Below are experts of layer 6 (counted from 0) of a mixture-of-experts language model. Rows are named router (the router's row for the expert) and show model dimensions 192-255. Each number is 128 + 24 x the weight over its row's rms, rounded and kept within 0 to 255. Numbers have three digits each.
Before each expert's rows: a language model's description of what the expert responds to. This comes from a sample of Wikipedia text that the model never trained on.

# expert 34
Description: Abstract nouns and adjectives. Abstract nouns and adjectives in expository prose, often after the or a and before of, such as cultural, influence, ability, legacy, wealth.
router:140103138147143119128134175138125159139121134073141104096097124133124090113132151094130116129113142117140133123131166080122133104116115109163151134160149085140133111138139168107152127120113118

# expert 41
Description: Number-starting positions. Spaces and first digits that start numbers after "(" or "in", as in 1,840 ft or £6.5m, plus According and However.
router:176126123119150101126165095151154101116100133143086135140096126171125113105139135116155132109168135130131137147143122101145148131142127098097100133141115113106138149076107120147167128123111100

# expert 15
Description: Year final digits. Last digit of years and dates in tables, lists and ranges (198|0|, 196|9|), plus following dashes, closing parentheses and "–present".
router:098166110094152142120138149131105086124142092136116140113145124106128151133082142137139146149100074067097104132134120139096071134113146180134121121097122126174092126170110169115158121105185099

# expert 26
Description: Geographic location phrases. Prepositions, articles and direction words describing where places, roads and buildings lie, such as located, adjacent, north, west of, Highway.
router:103115113106130157104144120103101119111131096114129084171117168109123109141116109113120116163126138104151134152111108140100115178145120133144089150117128109097147112170154114168152092140061107

# expert 50
Description: Time-period nouns. Time words and the article before them in time phrases, such as summer, decade, week, the end of the third quarter, during a long.
router:123112136072145137129167108109174121151108163101120158143123126127103137134127132092133105165122129137122100157089165072125120093184113148115120142117111153151145147129094103158131108128149113

# expert 54
Description: Units after numbers. Words and units following a number, like million, years, minutes, percent, miles, plus digits and table separator rows.
router:162091129145140139123149200140149152129119123123116152120141087073140122086148132111129137110118137119114118118152146174111168110112071095132077156123111124122066106136104141125103095164108097

# expert 47
Description: Statistics before figures. Spaces, "and", commas and qualifiers such as approximately or nearly that come right before numbers in census, climate and table data.
router:123142139118144130159133114103129122111143117142177110149107152135113125120142145141151187100120142124116152124132119113146133141132110067121092151160169115122147146136096137166155122156104104

# expert 30
Description: Plural group nouns. Plural nouns for groups of people or things in lists and descriptions, such as students, libraries, tools, members, artists.
router:141137120158160101141121172162102123144134101118148087173122114093123128083162136116157141119110120114140115144109102101149136158091126103113117120133121125103130155175102136120124127147145144

# expert 31
Description: Category head nouns. Head nouns naming a kind of entity after the, his or a, such as species, footballer, company, group, stadium, genus.
router:151131133092125109132130110119099169108124107122110100119101097092111141086133157121118129146096142132109116141161147183131156135077126093115114122112151123101136142167087132134122098086141119

# expert 57
Description: Word-initial consonant clusters. First piece of a word split into pieces, usually a capital or consonant cluster after a space, such as sm-, Cl-, pres-, St-, K-.
router:163114145129164137086152129140172127150147137098120124196096094143144112088087174117139153129154125126175114177132142094096130182119129151135109098096113126139106130146189151171127110119161167

# expert 60
Description: Articles in company, transport history. Articles and prepositions like the, a, of in histories of companies, railways, ships and buildings, as in transferred to the.
router:130125109144120131155149140144136137154095096120122167135096113098118147151133133137124097143106048144150117157115114190112161118142116113123086163082131125102166136152131109118138139044157137

# expert 14
Description: Sentence boundaries and quantifiers. Sentence-ending periods, headings, sentence openers and quantity words in general prose, such as many, Some, Although, Notable, numerous.
router:108104085157128140090109118089117166130156119110121160108108134101131120148146123135164158117124144135095145143124092098065151164118112149118116159114144120102097135155108166127188094117114102

# expert 29
Description: Narrative clause continuations. Verbs, function words and sentence openers in news-style event narration, such as announced, ordered, that, The, Following, Despite.
router:086087118110096102131150157155155120147113143109095137133097136116078133114107121161100130102125163123126145170143132102087112100141134157104114148134152137097089131138150115113137127145141106

# expert 8
Description: Media and entertainment context. Function words and verbs in film, TV and music articles, such as guest, premiered, starred, on the, and broadcasters like BBC, NBC.
router:103106091158119093112123113136126103118110102138175169097119125124072103163135147148079093137113148159152141164115097168129112165137122147124093141162129143094112128134102134100125109132109113

# expert 6
Description: Names after table pipes. Given names and words right after pipes or labels in tables and lists, often Arabic or Indian names like Ahmed, Singh, Mohamed.
router:157107070152143138140130117128121175119160120141139154115149160140119148122141106130148131149115123136147120162165073082128078099141084130101073149150089099140094087166108098116104111138156119

# expert 19
Description: Biography prepositions, taxonomy. Prepositions and date words in Chinese biography openings, such as in, born, March; also coordinate marks, taxonomy ranks, and league-table pipes.
router:202117077152148140138158098112111121132113137109124152127142188130143131132148110143104111148133148099147112136127099148105106098127128114109112142140128114127107138131133131087142112176148115

# expert 33
Description: Word-initial pieces, sports codes. First pieces of foreign or rare names (Pres-, Vol-, Wo-), country and position codes in sports tables (FRA, ARG, DF), and leading digits.
router:160133176130170178105092133141134134129142105111115149065148134139140112101158138178148114145133165156109107126104108156145100149058117141097123099130154155109093120150131090155116120116137115

# expert 51
Description: Inner digits of numbers. Middle digits and separators inside numbers: elevations, coordinates and degree signs, decimals in tables, and the inner digits of years (19|8|6).
router:149135160135153162136159126113169086143108163099155137138102116120132149116143141098118176158096138112079127130114139104142108082139081147125151128172135120112134120101095103124079085136153150

# expert 22
Description: Foreign script and word pieces. Bytes of non-Latin scripts (Bengali, Arabic, Japanese) and mid-word pieces of transliterated or foreign words, plus digits in ISBNs and numbers.
router:162137096126142141114154136114135151128066155125121072165107135169147111089131166116169095106105147151132127115149108098158121152168100122154108133142116093122161095122103157106160098147148121

# expert 46
Description: Determiners and cultural adjectives. Articles, possessives and adjectives of ethnicity, religion or era before a noun in history text, such as the, his, ancient, Ottoman, Jewish.
router:091137141105145148124111132121103142132109090110150134102138117096097124147142134123131141133126159144139119133110110122127119144146112165142129140107147112128129106108115097082110107095121102

# expert 56
Description: Person surname starts. First letters or pieces of surnames after a given name, and name prefixes, such as Mc, Fitz, Jr, Bob P-ellegrini, Michael Pal-in.
router:168122107132146120119128114148147137134105102136124100136097119146136142141130144135145142135158159127154145154151108181118144146139159110129116120127123137120074099138177139135147123096171119

# expert 7
Description: Foreign script, initials. Non-Latin script bytes, transliterated name letters, capital initials after an open parenthesis, and unit pieces, such as Bianfang, lb, /km.
router:179118081120174123129155162118119139145142123156097135138143132128140095101134147128166173139136141120145132183096077170126087144165096128132099126142104115140137130119089113124102108114168105

# expert 25
Description: Leading digits, name pieces. First digit of years and numbers, such as 1945, 1974, 2nd; also middle pieces of split proper names like Dacascos, Ditmars.
router:171088093097147145080142091123127103135092180092140167100106155135148154118089126093137092133146117112120164153125104096116113118128099135113118132105117183080159102125126109127114086111091126

# expert 13
Description: Quantities and table cells. Money and quantity words after figures, such as million, percent, worldwide, plus pipes and dividers inside numeric statistics tables.
router:112141137141143073063107172136132155162135145131112130104100118117134117099105155144121143097118152121136101123121081125146158150142101107142092121150106086140169124119108139179098086140077115

# expert 45
Description: Article openings and determiners. First letter of an article's opening subject name after its title and short description (Johannes, Sydenham), plus sentence-initial The, An, Another.
router:182114107131143135141130120145088138138121110107157150116091161144096114140124135105125157123137170120132142138092137093067116163121140197170089126153110127127112144130106132106132121130152082

# expert 39
Description: Place and location names. Geographic nouns and place-name pieces such as County, Township, Creek, River, Street, railway, located, in descriptions of places and transport.
router:097086102117112131123164123119133121100118110112163115116145127118125157177123125144130107190141139120145135185149118165083117165149124140129110146116129159110126152120155140131153120119117124

# expert 48
Description: Nationality and party adjectives. Nationality and political party words and cells in election tables, such as British, Liberal, Democratic, Welsh, Austrian.
router:120138095125170162112150179149159156120119111148154161072106135152095114168105113139151146098106134128086104148109100147136107127151114144191111139109127149099096113162118133140128103123143083

# expert 3
Description: Career milestones, table cells. Biographical verbs like appointed, elected, graduated, taught, plus separators and final digits in election tables and dated lists of office-holders.
router:094150111137222163125110146124132103108127099121134116139154102131076113125130129123133129134171135086123115165176107161124125103129118142155122117159103097133112130141123132115143113109143131